Below are experts of layer 7 (counted from 0) of a mixture-of-experts language model. Rows are named router (the router's row for the expert), down (a neuron's output weights, with its number) and show model dimensions 0-127. Each number is 200 + 20 x the weight over its row's rms, rounded and kept within 0 to 999.
After each expert's rows: a language model's description of what the expert responds to. This comes from a sample of Wikipedia text that the model never trained on.

# expert 6
router,207,197,229,194,182,175,195,206,175,204,225,188,223,190,222,213,182,204,236,214,168,183,205,173,169,200,231,181,200,228,213,224,221,174,182,222,161,214,199,194,178,204,216,211,177,217,146,191,207,193,199,209,212,169,200,176,201,216,167,210,232,258,176,160,190,155,189,231,207,221,195,192,166,185,247,199,221,165,206,202,204,219,231,204,190,197,185,188,192,173,190,196,189,211,193,220,218,217,194,194,207,203,211,206,199,216,219,195,210,192,184,219,194,234,224,206,206,160,211,212,186,208,201,168,217,201,220,189
down0,205,203,224,199,175,196,163,199,197,176,206,192,201,210,214,186,222,189,215,221,163,220,210,219,238,186,189,235,172,181,201,171,170,232,208,217,233,194,212,188,163,200,194,185,217,197,199,216,189,208,207,201,187,206,190,221,204,193,225,204,231,150,180,195,203,211,196,159,219,210,217,174,198,179,214,205,200,228,186,222,210,179,235,177,200,206,211,180,200,213,205,207,202,202,189,158,183,184,189,235,199,210,213,158,215,171,183,192,211,236,196,195,235,203,230,208,210,174,213,158,189,164,227,243,166,194,187,201
down1,208,178,184,221,224,203,191,155,198,203,204,150,211,217,193,199,208,198,184,198,202,222,202,191,224,182,200,191,181,210,209,197,193,214,212,199,209,199,212,203,184,214,163,222,228,194,208,172,229,200,162,185,188,189,237,230,226,192,185,214,180,199,242,223,227,217,183,199,198,195,202,177,207,162,187,197,210,211,243,204,226,225,193,201,225,255,179,176,207,224,205,172,196,217,183,203,194,213,185,177,212,160,175,209,209,205,184,216,214,194,161,208,222,218,180,192,181,155,189,181,223,171,243,204,234,188,204,192
down2,202,201,199,188,168,261,176,231,169,188,210,199,210,177,177,213,207,211,218,216,200,185,182,213,168,203,220,215,211,201,163,167,205,202,179,197,199,206,247,189,207,164,265,185,229,186,206,202,195,211,191,200,222,220,215,212,209,186,202,188,196,204,205,213,223,181,198,209,217,214,224,203,170,214,195,209,186,182,202,183,196,210,209,197,194,212,226,203,189,219,208,204,207,186,216,203,191,149,204,209,190,187,214,188,195,181,200,147,168,184,196,167,166,194,202,158,199,190,206,220,224,232,233,176,218,240,229,202
down3,177,218,194,212,185,220,155,208,177,224,206,242,198,214,214,197,187,223,195,179,222,214,213,203,221,214,205,226,214,166,195,202,181,173,182,193,169,182,214,202,185,183,167,206,175,200,212,222,198,232,203,235,195,231,241,192,210,196,182,214,200,212,219,206,252,237,176,207,192,175,181,217,190,186,192,207,200,201,164,238,180,192,204,187,199,199,177,214,216,184,178,215,166,235,171,188,203,190,238,227,194,185,197,207,199,195,203,165,192,166,174,209,218,240,232,219,195,196,197,231,192,220,193,228,187,218,211,207
down4,191,219,175,222,201,201,195,164,204,207,204,166,231,205,202,196,218,241,189,216,236,199,200,202,204,210,173,209,217,197,205,161,207,202,206,142,192,231,174,191,179,229,223,190,195,186,188,209,189,206,171,246,204,200,195,195,193,195,206,175,214,212,224,191,227,218,170,181,215,238,208,199,225,164,227,181,174,204,213,220,196,181,206,200,215,203,211,202,193,193,194,218,208,243,192,198,187,157,202,211,183,214,205,216,234,185,209,201,221,188,160,226,211,257,222,241,206,225,197,208,180,234,186,201,189,210,202,207
down5,196,186,183,228,192,195,187,241,207,190,197,215,167,196,185,228,227,187,187,193,193,227,182,211,228,212,181,178,227,177,201,183,220,181,197,179,215,228,188,216,205,210,199,218,222,256,185,231,179,197,198,218,229,197,214,213,244,170,240,240,195,186,223,182,200,230,209,211,218,201,217,246,222,210,189,165,174,200,215,192,209,205,170,208,208,220,152,230,189,202,220,198,189,223,216,190,165,233,197,169,211,190,202,182,210,202,204,189,197,190,220,224,196,191,221,205,185,188,193,205,242,210,227,218,192,193,213,221
down6,204,183,222,219,163,207,205,212,189,219,184,207,203,160,213,199,156,170,246,203,243,212,184,241,193,213,237,201,209,188,216,196,216,213,225,179,225,206,206,211,197,217,177,218,204,204,237,203,200,161,196,211,190,200,187,223,190,195,213,203,217,235,205,193,179,193,196,182,186,205,234,179,220,212,189,166,213,191,187,212,183,206,193,198,194,225,235,207,196,199,233,182,232,230,193,181,174,222,204,196,231,197,195,209,179,162,183,200,221,166,218,208,220,199,219,165,192,265,193,201,201,180,215,202,223,177,190,205
down7,185,190,229,204,193,195,173,215,167,214,176,179,201,225,184,223,190,202,223,201,214,181,223,185,208,174,176,216,207,173,205,219,201,180,245,203,193,211,196,213,203,199,204,184,203,208,211,165,194,191,189,209,201,156,168,212,170,196,214,189,179,207,230,211,223,203,204,193,177,167,209,177,183,196,185,221,179,193,199,223,212,211,205,206,228,183,199,239,236,192,219,166,218,222,194,194,251,182,229,199,201,210,202,171,207,227,221,184,204,179,192,176,195,169,211,224,176,272,202,227,213,187,169,169,202,212,178,193
It responds to: Word-internal pieces, common words. Middle pieces of verbs and adjectives before endings like -ing, -ed (advan-c-ing, relu-ct-antly), plus words like least, born, approximately.

# expert 23
router,222,199,225,227,194,240,209,210,187,184,222,165,206,206,200,198,214,199,207,221,173,214,193,208,210,168,203,214,163,233,223,201,194,212,223,196,164,216,207,201,198,206,168,207,206,213,147,186,207,194,182,164,239,228,182,208,208,235,205,198,208,223,215,221,221,224,201,199,168,209,220,177,198,179,223,150,217,189,214,194,205,183,209,221,177,180,189,183,203,173,222,200,200,196,172,242,199,192,218,194,184,194,172,224,196,194,204,205,180,186,223,195,248,174,209,180,208,155,222,226,197,209,197,161,229,214,195,202
down0,211,181,211,236,205,209,195,148,213,235,197,232,190,174,172,217,189,225,223,186,193,186,178,162,196,211,191,170,212,208,204,214,247,187,217,212,213,202,167,197,215,222,181,195,207,228,225,187,242,192,235,210,223,195,197,193,225,206,198,211,210,197,190,179,190,208,233,181,196,203,218,177,217,210,170,205,204,214,216,219,202,195,217,195,193,153,200,181,184,180,213,188,202,160,162,174,185,204,207,231,181,194,222,186,173,214,203,213,195,176,195,212,198,189,178,235,178,179,162,236,222,194,203,161,216,222,183,208
down1,184,152,196,196,194,234,193,180,253,200,169,186,220,191,201,217,183,178,224,184,172,221,190,172,187,179,204,194,248,198,193,212,190,177,185,182,204,185,193,199,151,226,208,220,161,209,200,231,206,199,235,179,228,217,198,200,191,208,191,203,208,203,216,189,179,189,206,190,200,181,206,183,197,217,204,241,223,211,228,228,145,227,205,213,211,212,260,199,221,208,230,211,185,214,163,204,218,204,216,190,187,220,185,174,181,159,195,196,208,207,183,207,208,210,211,188,200,183,199,220,189,226,222,217,199,197,195,185
down2,195,161,165,211,213,216,178,212,243,215,199,227,217,199,200,196,193,183,199,190,186,215,185,172,188,230,194,157,171,225,188,216,178,203,213,200,187,193,214,181,180,211,200,161,216,221,204,222,206,195,184,216,209,175,211,219,215,208,197,202,227,207,208,191,192,229,195,204,204,222,241,206,184,183,168,193,198,214,171,202,178,207,179,243,199,179,236,139,181,213,193,219,206,197,213,192,218,205,166,205,168,192,224,191,191,196,226,209,180,179,197,227,164,231,198,160,229,205,184,223,189,223,202,165,185,206,192,166
down3,176,235,210,206,197,220,194,178,198,201,166,195,196,136,211,182,164,162,182,177,181,221,215,180,190,206,190,191,193,197,225,192,182,202,215,195,254,217,200,207,224,188,206,183,191,199,204,210,194,202,228,210,214,230,198,227,175,212,178,188,229,226,179,151,224,215,184,182,210,173,192,181,225,217,218,232,213,230,217,175,207,181,196,160,197,199,144,221,193,207,234,208,196,198,191,194,202,195,227,206,239,183,217,218,220,171,198,192,174,185,214,217,190,211,207,181,213,179,212,203,210,197,208,169,216,197,188,190
down4,218,173,162,203,203,194,185,167,175,197,197,228,188,199,202,204,233,214,229,205,217,209,197,190,229,211,212,190,210,159,173,176,188,174,186,206,190,196,198,196,244,205,200,207,238,187,204,209,227,237,200,206,195,228,190,189,228,177,199,206,184,185,200,210,180,181,215,197,182,212,226,212,160,178,214,210,246,215,180,197,190,175,263,226,188,195,217,200,185,191,203,209,193,220,210,178,249,177,202,197,196,166,186,183,182,187,196,234,215,201,210,184,208,147,231,192,187,211,186,233,220,204,207,203,202,233,189,204
down5,198,182,214,181,201,218,187,190,177,204,169,195,206,185,216,169,193,231,214,166,186,193,185,198,205,185,226,205,206,165,209,192,234,170,172,203,199,183,184,181,224,220,188,179,212,230,216,222,214,175,188,188,141,203,217,214,187,189,171,207,189,195,180,202,178,200,164,209,196,170,234,223,206,201,212,181,227,195,188,174,245,197,191,250,221,199,204,169,209,206,204,187,210,203,226,210,199,238,167,165,162,205,162,167,196,217,189,242,209,214,199,198,207,189,194,203,193,221,177,185,208,208,205,190,158,201,206,186
down6,211,206,219,189,142,225,210,176,206,164,183,193,159,195,176,221,192,203,176,219,208,230,201,223,216,223,187,200,220,198,204,211,212,178,183,194,214,172,184,178,159,249,193,207,202,199,214,207,198,215,190,230,204,219,178,198,200,196,192,205,199,198,193,179,190,226,203,171,183,201,199,205,230,208,206,201,227,207,181,195,195,180,219,220,182,153,200,220,212,227,170,198,154,172,217,194,213,199,170,237,193,194,195,209,206,194,215,242,218,161,214,193,208,167,224,196,181,194,202,173,153,232,211,207,199,177,210,225
down7,178,229,179,227,206,212,196,189,194,175,232,210,205,171,236,204,193,220,231,235,186,212,185,214,181,217,196,196,196,201,232,187,161,190,200,244,167,187,218,177,204,218,201,199,204,216,204,207,194,159,201,210,185,190,210,188,226,206,203,187,200,214,213,199,226,203,187,214,202,178,224,215,195,220,167,176,203,166,189,240,182,208,166,183,216,251,200,196,235,211,214,191,212,195,187,210,203,213,167,195,195,189,183,198,228,223,178,205,195,183,161,180,211,221,228,177,230,209,201,197,196,186,137,206,193,182,170,170
It responds to: Mid-word name fragments. Consonant-cluster pieces inside proper names, mostly personal and place names, such as Gu-st-avson, Bor-gh-ese, -ton, Wales.

# expert 1
router,170,165,211,181,226,183,230,234,212,213,203,192,216,227,232,216,176,226,224,205,196,221,187,164,190,202,194,187,210,236,185,211,196,191,220,211,157,214,200,201,236,184,225,233,206,202,252,163,192,200,203,175,228,233,220,178,196,186,194,204,203,209,197,199,223,188,197,202,186,163,199,204,151,166,228,161,182,188,175,208,200,238,194,206,217,166,212,196,179,231,189,195,188,204,211,206,199,202,220,198,206,206,182,208,173,180,192,179,177,197,210,187,179,237,221,227,209,180,196,218,182,209,204,187,186,173,221,201
down0,209,198,214,225,196,191,218,172,173,208,207,186,192,163,216,190,209,196,169,215,193,182,189,184,185,185,194,201,172,210,200,181,195,195,196,230,198,197,187,204,199,220,198,195,196,199,190,161,220,210,222,224,198,227,207,217,200,179,210,191,195,199,174,173,201,152,176,179,194,206,195,227,224,173,203,170,223,242,194,150,221,210,225,229,213,235,177,223,198,173,229,266,194,204,215,210,203,187,219,182,196,222,200,181,238,189,194,175,222,168,192,177,204,207,173,179,219,159,213,188,183,192,179,181,198,210,208,240
down1,184,195,164,215,210,181,177,237,232,210,220,185,167,182,208,221,190,197,191,223,201,184,181,202,189,205,193,189,185,216,172,233,209,213,183,151,203,223,215,220,210,206,210,205,183,233,221,198,195,210,199,228,216,204,194,189,199,213,191,185,200,189,243,212,207,207,188,184,213,218,188,175,179,233,228,180,201,165,188,153,197,208,203,216,188,217,225,162,217,206,174,198,182,231,218,212,201,197,175,208,223,191,212,198,197,186,235,186,179,205,174,212,197,206,189,243,163,171,223,206,220,180,257,188,213,182,207,159
down2,209,221,186,200,214,236,228,214,163,178,210,239,207,235,190,197,218,198,220,186,203,228,183,190,204,209,239,206,216,202,219,233,225,188,173,152,213,173,211,203,224,192,173,216,166,180,250,153,185,183,184,202,195,202,184,200,198,211,210,182,191,205,194,212,180,191,211,229,222,181,187,221,173,210,196,212,236,190,228,178,186,194,202,241,196,207,186,194,197,192,216,163,213,211,242,211,217,163,218,179,227,217,198,218,219,204,187,221,212,162,198,232,167,199,181,208,215,198,191,188,195,176,209,195,202,189,217,200
down3,193,209,179,225,188,214,205,166,208,217,230,202,199,206,239,183,178,172,193,178,175,180,201,195,184,197,182,190,233,205,183,195,195,204,175,182,220,205,166,177,189,184,162,193,184,192,208,203,213,191,212,237,191,177,179,224,196,200,171,213,197,190,235,184,206,209,221,238,193,207,199,224,206,191,171,188,209,198,231,204,254,229,198,235,212,247,183,180,212,195,235,223,177,230,172,183,179,218,198,223,196,197,194,200,193,211,195,211,160,197,203,189,228,184,157,194,209,221,153,247,212,203,198,198,199,183,202,206
down4,170,201,231,212,205,204,223,202,215,211,220,200,169,216,186,222,236,217,219,202,205,174,223,189,221,178,179,207,172,210,218,206,197,191,193,178,162,191,187,208,243,221,238,212,194,212,239,214,221,194,170,201,246,175,162,203,184,196,203,195,181,204,178,181,197,216,179,179,187,189,189,168,216,203,197,181,173,204,163,217,212,193,218,199,201,168,225,200,219,219,229,220,166,228,199,227,203,160,205,183,166,203,150,211,217,224,201,216,219,202,200,207,208,210,165,216,223,166,212,165,195,206,203,188,216,206,195,208
down5,218,229,208,246,201,170,220,180,200,209,221,218,209,225,188,195,208,186,214,204,198,146,202,176,216,197,218,200,194,188,224,152,210,209,197,147,188,181,208,212,177,233,205,203,220,206,201,175,212,237,187,200,203,192,230,208,213,193,182,185,223,206,216,241,205,173,196,188,187,181,181,219,194,181,233,221,204,231,246,215,213,234,184,217,181,213,175,226,191,204,225,237,222,194,184,198,194,183,218,192,168,192,165,223,184,197,176,173,207,192,197,211,185,227,194,183,196,206,211,244,190,192,206,202,202,226,226,213
down6,193,188,215,184,208,157,185,180,210,172,232,215,172,221,218,211,200,214,196,170,229,199,201,187,173,196,160,174,224,202,198,202,189,208,182,202,196,159,193,225,193,163,223,212,204,161,164,183,202,187,163,182,183,218,168,197,178,213,193,211,223,192,168,238,177,198,162,178,170,216,226,221,188,205,204,178,191,181,199,182,172,208,234,203,198,237,173,207,183,199,232,193,217,209,216,185,228,182,189,180,180,211,174,207,179,202,165,208,197,181,202,198,201,181,178,188,214,181,221,183,229,195,212,172,176,216,182,206
down7,220,175,159,177,237,165,235,216,193,225,181,217,167,159,226,211,211,223,222,193,240,167,201,212,204,209,220,176,217,200,198,216,184,204,176,207,192,205,225,223,219,199,196,222,195,206,214,175,208,210,207,182,208,195,203,209,205,211,194,208,182,195,194,205,205,207,164,227,201,219,199,201,196,204,195,163,187,208,205,224,183,205,215,179,240,232,218,232,227,197,192,194,194,230,192,249,176,182,209,190,198,177,172,219,202,188,187,184,202,205,197,186,228,221,216,175,214,150,185,213,209,219,183,252,199,180,160,210
It responds to: Verb and word stems. Word-initial or middle stems before suffixes, mostly verbs and past forms, such as re-vo-ked, released, died, took, harm-ful.

# expert 24
router,188,183,177,220,188,166,191,183,241,205,229,197,165,204,202,186,207,217,214,224,206,204,209,190,169,190,195,162,193,211,200,244,170,178,214,154,193,227,189,237,202,205,188,201,225,160,205,208,176,173,196,198,179,172,219,194,200,181,213,198,183,164,190,191,228,207,248,220,207,209,165,197,200,197,189,201,187,212,180,183,196,163,188,198,221,198,190,198,192,214,215,194,177,219,210,224,209,194,163,206,194,234,222,206,201,190,225,186,175,218,252,191,199,231,221,183,188,175,218,206,180,196,197,199,234,228,173,183
down2,194,222,209,212,178,207,208,218,169,185,167,232,206,218,188,203,180,207,227,211,219,184,222,220,179,214,184,212,201,216,195,226,206,165,170,176,191,185,233,199,174,211,199,205,216,206,240,196,199,193,216,193,161,186,198,218,223,213,197,155,194,223,213,154,187,220,219,244,192,178,191,194,198,182,211,216,175,173,206,211,170,208,185,239,196,196,176,205,209,191,191,231,184,182,244,201,189,200,200,210,200,237,196,181,190,223,212,200,217,201,185,174,200,173,209,239,194,176,204,191,195,172,186,139,194,222,185,173
down3,212,201,163,204,208,196,179,221,227,189,186,205,202,167,173,206,180,203,207,237,250,222,214,213,172,204,199,172,221,188,173,181,195,182,164,212,247,188,179,247,182,246,197,207,199,232,167,231,166,216,174,211,201,212,225,227,192,210,199,199,189,188,208,211,220,214,199,208,206,198,183,216,210,210,204,209,194,216,207,202,182,167,193,210,193,184,202,219,215,205,189,190,166,195,174,187,250,221,173,184,176,206,210,206,205,223,226,214,228,216,218,167,231,193,212,177,149,217,194,183,206,182,205,217,204,205,205,197
down4,191,212,180,194,212,213,201,172,194,211,193,232,172,171,221,202,221,212,183,251,213,223,184,156,206,206,212,193,209,236,187,241,198,150,180,220,201,186,198,178,205,228,194,204,222,195,177,196,219,206,224,202,209,208,211,214,204,146,224,199,193,215,207,212,218,215,210,190,176,193,180,201,235,210,198,231,186,166,227,207,198,191,186,181,203,156,199,196,196,178,201,159,221,189,197,219,206,197,195,188,199,191,208,178,182,201,181,235,183,220,201,189,189,188,186,184,262,185,226,175,183,193,175,199,215,208,156,197
down5,211,195,213,208,186,207,200,181,192,204,207,206,162,224,190,172,205,184,215,201,205,205,207,207,251,177,215,195,192,174,197,196,170,197,206,233,167,192,196,217,183,204,218,183,176,190,184,248,181,227,177,196,200,226,181,163,184,171,206,228,212,196,198,179,164,180,222,233,194,188,192,175,210,210,244,218,213,208,211,174,208,216,176,203,229,220,220,200,202,207,229,210,212,190,178,199,179,221,188,202,215,249,193,215,200,183,216,220,207,216,215,192,196,191,172,212,219,201,213,175,220,199,189,145,171,139,204,184
down6,181,186,184,219,201,208,215,182,226,188,198,218,218,226,184,196,211,210,200,202,184,218,197,214,230,186,225,219,195,176,165,181,194,206,229,182,203,206,198,190,206,227,181,192,220,249,181,136,215,231,221,192,188,210,239,224,199,203,202,195,193,180,234,194,221,224,179,187,216,207,198,203,158,184,182,198,179,228,181,194,229,195,210,176,191,185,187,208,181,209,190,187,230,214,215,209,195,173,236,251,191,166,212,187,215,248,192,182,199,185,230,212,189,192,188,202,207,212,221,208,190,166,183,161,209,224,176,220
down7,190,172,187,171,210,169,217,174,194,186,184,191,250,226,181,211,189,207,170,164,150,190,195,171,208,202,202,212,188,198,194,208,154,228,189,207,212,204,232,168,204,185,216,189,179,191,192,191,234,227,208,191,207,219,206,189,202,228,225,227,202,196,202,185,186,182,188,186,178,215,192,171,175,195,215,218,187,209,204,205,224,234,204,188,199,191,200,214,186,191,185,258,183,181,201,194,194,208,206,232,186,251,183,213,196,202,203,190,180,202,188,218,232,186,204,211,229,229,196,182,157,208,192,191,184,220,245,170
down8,202,260,167,191,199,217,235,192,207,189,195,235,209,195,213,174,208,182,206,195,227,189,192,216,221,166,207,237,190,191,202,154,193,200,167,204,227,219,193,195,219,190,243,208,186,205,222,196,203,207,172,203,201,204,191,202,211,218,226,228,188,225,218,201,187,170,216,201,185,197,238,217,205,166,160,193,186,160,196,199,189,239,186,193,222,197,191,193,172,189,201,209,237,185,156,179,181,199,159,214,205,228,200,214,209,206,178,193,202,206,186,214,194,180,228,198,213,204,195,230,174,199,215,151,198,207,230,199
down9,191,220,240,183,183,222,218,186,182,206,191,200,221,171,201,208,177,219,153,201,191,212,190,222,175,211,224,177,209,173,224,210,154,233,208,193,164,198,183,155,208,196,211,182,201,198,213,191,190,180,197,188,217,198,213,200,225,203,208,209,192,224,215,169,201,175,206,177,183,210,225,194,219,220,228,171,185,181,196,188,179,210,205,188,176,193,207,200,236,207,251,189,184,212,189,244,170,201,192,185,180,176,215,249,221,204,177,210,201,146,202,183,211,215,201,229,221,172,204,220,203,189,174,207,170,190,207,196
It responds to: Non-Western name starts. First syllable of Asian, Arabic or African personal and place names after a space, such as Ku, Kal, Abdul, Sam, Ha.

# expert 8
router,183,198,182,204,171,202,188,193,175,185,195,195,194,208,246,203,194,196,170,201,229,228,199,207,224,201,168,184,188,203,171,229,210,168,232,246,231,230,211,157,235,213,195,215,209,193,181,200,181,201,197,170,203,239,190,195,192,212,188,206,194,180,216,202,234,181,185,193,174,216,220,188,213,181,191,155,217,228,209,214,191,182,203,190,198,188,206,198,177,188,226,235,178,162,207,230,178,184,212,199,189,202,167,219,193,176,216,189,186,214,232,212,210,192,203,175,175,175,178,170,158,190,183,214,214,206,223,173
down0,192,187,202,217,181,192,185,185,210,218,197,194,215,224,192,193,206,154,190,229,217,224,204,215,208,250,221,186,205,187,223,159,209,232,216,216,193,188,174,175,206,176,199,197,200,194,201,180,221,216,218,211,176,190,201,217,254,201,215,204,177,190,229,199,207,224,225,182,198,186,226,212,207,198,180,186,209,187,224,208,209,179,184,213,176,190,209,231,167,178,206,176,246,156,196,207,203,203,182,245,147,171,201,228,198,218,193,192,175,220,224,226,197,185,206,189,196,212,175,233,200,215,200,190,189,169,199,237
down1,212,158,188,192,216,202,169,183,181,187,202,151,198,225,178,163,213,167,208,234,184,200,214,173,228,200,177,174,246,169,192,166,220,188,201,230,192,219,165,207,209,185,187,187,226,188,160,194,203,222,206,218,217,186,216,174,169,211,219,204,197,192,174,195,201,188,238,201,209,216,220,222,191,201,195,201,196,210,194,194,211,166,184,175,174,205,209,190,197,205,221,182,214,207,212,177,186,211,199,177,179,245,219,147,206,181,186,183,209,180,191,213,218,210,220,210,232,190,214,191,173,193,186,211,176,199,198,164
down2,186,203,178,209,182,191,172,229,200,199,223,200,170,223,210,206,200,235,209,204,182,171,169,209,186,245,195,222,219,188,177,225,200,158,194,225,176,216,213,206,232,186,203,170,219,233,175,217,188,193,187,206,183,223,190,191,240,231,181,200,194,217,174,226,199,203,192,207,198,180,198,213,231,162,201,182,175,199,171,230,194,211,200,159,205,221,202,220,183,227,183,240,167,208,215,173,196,186,179,194,210,208,206,207,202,148,220,211,181,208,193,188,186,239,211,226,228,225,209,231,223,212,201,205,189,186,212,191
down3,199,158,212,188,191,216,171,223,198,194,195,218,219,180,203,234,192,207,220,197,227,188,199,179,220,196,201,211,189,193,190,221,168,239,211,169,244,186,223,196,217,170,199,192,228,186,188,215,192,177,156,231,186,187,179,203,246,198,203,192,223,224,181,222,188,205,189,188,168,200,208,207,218,242,196,181,220,198,201,215,205,193,222,194,189,201,185,209,231,176,186,179,186,198,174,181,149,210,217,196,178,193,201,179,194,220,210,198,212,183,190,162,227,183,226,234,222,217,239,206,244,203,182,172,185,206,193,178
down4,199,235,227,185,207,196,216,183,188,223,214,194,162,221,201,227,212,198,162,208,177,158,198,202,196,208,208,233,185,208,213,210,166,241,185,189,210,184,244,194,179,211,211,195,217,163,214,176,208,191,178,197,193,183,197,204,189,177,231,170,201,216,187,172,156,194,175,213,172,215,221,228,234,219,144,195,217,221,226,206,252,210,217,171,216,197,194,213,220,228,202,229,208,215,193,188,206,210,194,202,169,210,202,221,209,247,200,208,198,202,195,199,216,222,230,180,204,172,203,183,196,180,203,202,203,199,204,185
down5,211,194,170,223,203,169,172,168,199,217,184,188,200,196,209,197,185,167,216,157,214,191,201,197,215,220,156,214,181,207,215,208,230,202,190,193,221,218,200,217,189,221,204,236,228,191,206,183,219,189,220,188,184,175,212,184,206,201,223,161,184,207,204,227,219,223,203,194,198,170,189,196,195,194,198,199,224,197,211,214,211,186,190,195,154,209,190,181,180,196,186,185,210,240,170,155,207,202,170,189,214,235,185,130,194,238,191,176,229,194,216,214,197,207,199,192,195,196,209,233,171,199,231,203,177,208,172,167
down6,196,194,235,214,200,207,206,169,231,194,211,185,194,215,208,207,240,205,211,205,196,213,198,193,206,222,185,232,222,204,209,172,209,213,198,194,205,204,195,177,192,158,188,180,212,207,234,240,214,206,192,206,183,222,188,199,173,214,216,169,193,191,211,198,142,179,168,205,189,169,233,178,156,166,198,201,215,190,217,170,198,196,216,180,228,220,182,196,150,200,216,181,247,215,211,225,193,206,194,194,232,201,153,201,187,184,213,182,201,185,177,201,208,223,197,198,224,213,224,183,162,186,233,194,172,177,196,203
down7,192,213,188,211,160,196,203,224,194,185,184,245,211,189,191,222,222,190,188,182,207,210,211,250,183,193,172,226,197,174,194,161,190,183,220,184,207,217,161,248,174,223,254,192,166,191,207,193,186,194,208,199,198,207,226,224,212,193,213,233,211,205,236,193,199,190,207,227,194,221,194,214,187,186,185,233,173,196,187,207,204,185,229,214,192,184,209,224,186,238,229,168,217,220,206,214,195,204,203,204,217,213,217,216,191,175,169,182,212,182,172,207,209,189,179,216,245,225,189,198,184,167,194,200,191,236,224,206
It responds to: Personal-name pieces. Common first names like Charles, Henry, John, and word pieces inside surnames and foreign names, such as Ray-le-igh, Mar-re-ro, Fernán-de-z.

# expert 14
router,170,174,198,212,175,188,186,203,176,209,217,223,168,209,192,181,169,172,179,211,200,261,193,210,218,191,187,197,210,225,213,218,196,155,234,186,200,200,190,168,176,198,199,194,182,206,196,232,195,190,209,167,220,245,169,221,202,214,203,204,206,200,202,186,208,196,205,244,186,193,191,164,191,162,206,208,210,228,205,212,214,186,188,177,162,226,219,169,176,202,210,245,206,209,176,199,221,198,193,222,210,200,178,202,192,212,211,196,218,198,244,207,213,219,217,165,171,216,226,183,170,210,183,233,212,197,190,203
down0,212,192,214,193,205,230,157,198,182,169,232,195,190,204,203,183,201,222,209,195,190,235,200,169,220,228,152,179,195,173,203,180,189,217,180,174,210,173,206,174,196,214,193,197,205,198,178,201,182,178,214,207,233,234,200,186,173,189,196,183,190,203,211,170,251,174,184,216,209,188,204,159,199,184,176,230,204,207,196,205,239,199,179,181,208,221,209,194,206,216,161,202,167,183,188,184,218,219,213,223,182,199,244,209,221,192,206,240,196,181,206,182,182,206,185,215,183,200,205,214,186,152,224,186,167,193,220,231
down1,194,230,218,197,151,181,182,202,188,211,213,192,243,220,191,210,192,182,220,212,230,210,200,187,225,191,184,212,199,181,244,196,187,202,200,208,192,197,196,198,186,163,218,169,232,196,203,207,208,192,197,203,193,191,175,179,197,194,167,237,227,171,186,169,194,167,223,186,222,197,208,214,182,187,184,195,196,192,192,178,207,214,187,181,210,172,180,227,207,189,193,172,193,183,213,212,229,202,191,241,209,210,193,250,173,218,201,129,188,197,213,187,235,190,181,206,204,204,170,189,217,225,236,189,212,220,227,229
down2,158,207,210,180,221,186,177,210,220,189,207,188,216,208,179,201,233,203,200,184,187,204,195,237,182,229,178,243,213,222,167,170,201,188,195,210,241,189,213,165,165,214,212,191,187,221,181,189,230,212,202,192,198,208,161,221,201,230,199,189,197,187,201,215,226,231,172,193,186,208,218,189,186,174,190,225,204,215,227,201,209,170,216,228,198,169,216,240,209,221,207,200,240,182,212,145,201,226,182,204,190,215,208,198,185,230,196,201,231,197,188,161,213,211,205,181,173,186,209,221,184,183,221,234,199,210,182,188
down3,194,183,180,191,230,217,203,226,204,197,188,195,187,198,177,189,165,222,207,219,181,196,162,223,243,215,211,207,228,210,175,202,186,231,202,179,223,200,226,181,203,206,217,158,198,163,201,178,192,171,197,187,184,178,213,187,216,205,216,204,169,241,198,196,201,211,175,198,227,172,201,223,198,207,233,221,182,195,211,197,219,200,183,153,198,201,225,211,219,233,202,188,228,207,210,202,195,170,195,237,199,180,192,190,212,198,195,194,223,238,228,197,244,173,228,190,187,253,206,189,185,183,184,208,175,172,212,171
down4,174,195,229,157,202,215,190,182,211,197,195,240,216,211,171,216,217,199,192,196,169,172,187,192,217,196,237,229,212,186,223,189,219,180,194,191,203,173,176,179,216,201,199,197,228,202,196,193,202,215,194,220,207,193,167,234,187,215,203,202,200,206,180,196,176,220,169,188,228,191,203,211,195,208,197,185,198,206,197,202,220,220,167,178,196,190,192,191,192,219,217,174,211,188,205,209,205,197,211,202,221,170,218,208,196,181,160,204,214,196,187,207,176,220,184,243,273,186,255,195,208,218,133,177,198,171,209,225
down5,171,200,208,205,170,191,174,215,162,219,187,191,153,197,184,223,211,237,137,196,209,194,221,209,212,185,196,167,164,208,216,227,208,182,226,225,176,186,219,186,212,176,162,211,209,189,227,203,177,181,184,192,196,217,208,198,220,230,205,198,238,203,191,158,202,175,193,204,190,210,203,172,189,185,211,191,186,205,172,238,184,231,194,198,217,224,206,169,193,207,205,208,197,206,189,193,160,223,197,200,201,222,205,208,199,232,231,183,220,185,208,235,201,229,195,175,179,203,212,222,217,190,174,182,205,158,183,197
down6,213,226,205,186,192,234,173,217,194,206,207,198,219,219,196,195,222,195,209,199,199,149,241,193,183,214,167,200,213,219,182,184,228,190,185,196,221,192,203,192,206,207,155,170,166,201,185,189,208,221,196,203,211,221,158,195,208,227,226,190,181,190,210,208,209,159,214,196,205,200,255,233,203,238,199,219,200,206,230,193,221,211,193,211,225,171,212,209,213,212,200,221,225,170,220,204,176,226,180,253,176,208,177,213,181,216,181,200,199,223,196,162,199,211,191,236,214,199,193,206,226,216,225,212,176,229,219,193
down7,224,204,203,217,209,194,197,216,199,183,174,225,228,235,186,152,202,202,181,231,187,202,185,207,190,213,222,238,200,191,195,253,212,176,221,223,212,210,192,205,222,211,176,206,223,239,187,220,218,181,217,186,217,236,220,185,192,193,214,175,144,218,249,153,227,201,212,207,202,211,228,193,218,198,215,182,195,179,197,177,223,204,228,197,218,169,173,182,188,210,221,211,183,168,207,181,167,198,182,229,196,203,195,166,202,201,220,192,209,174,184,216,186,194,162,186,204,184,190,191,190,197,212,192,195,183,179,197
It responds to: Foreign name endings. Final pieces of Slavic, Spanish, Italian and other foreign names and places, such as -ić, -ón, -ñ, -to, -ová, often in tables.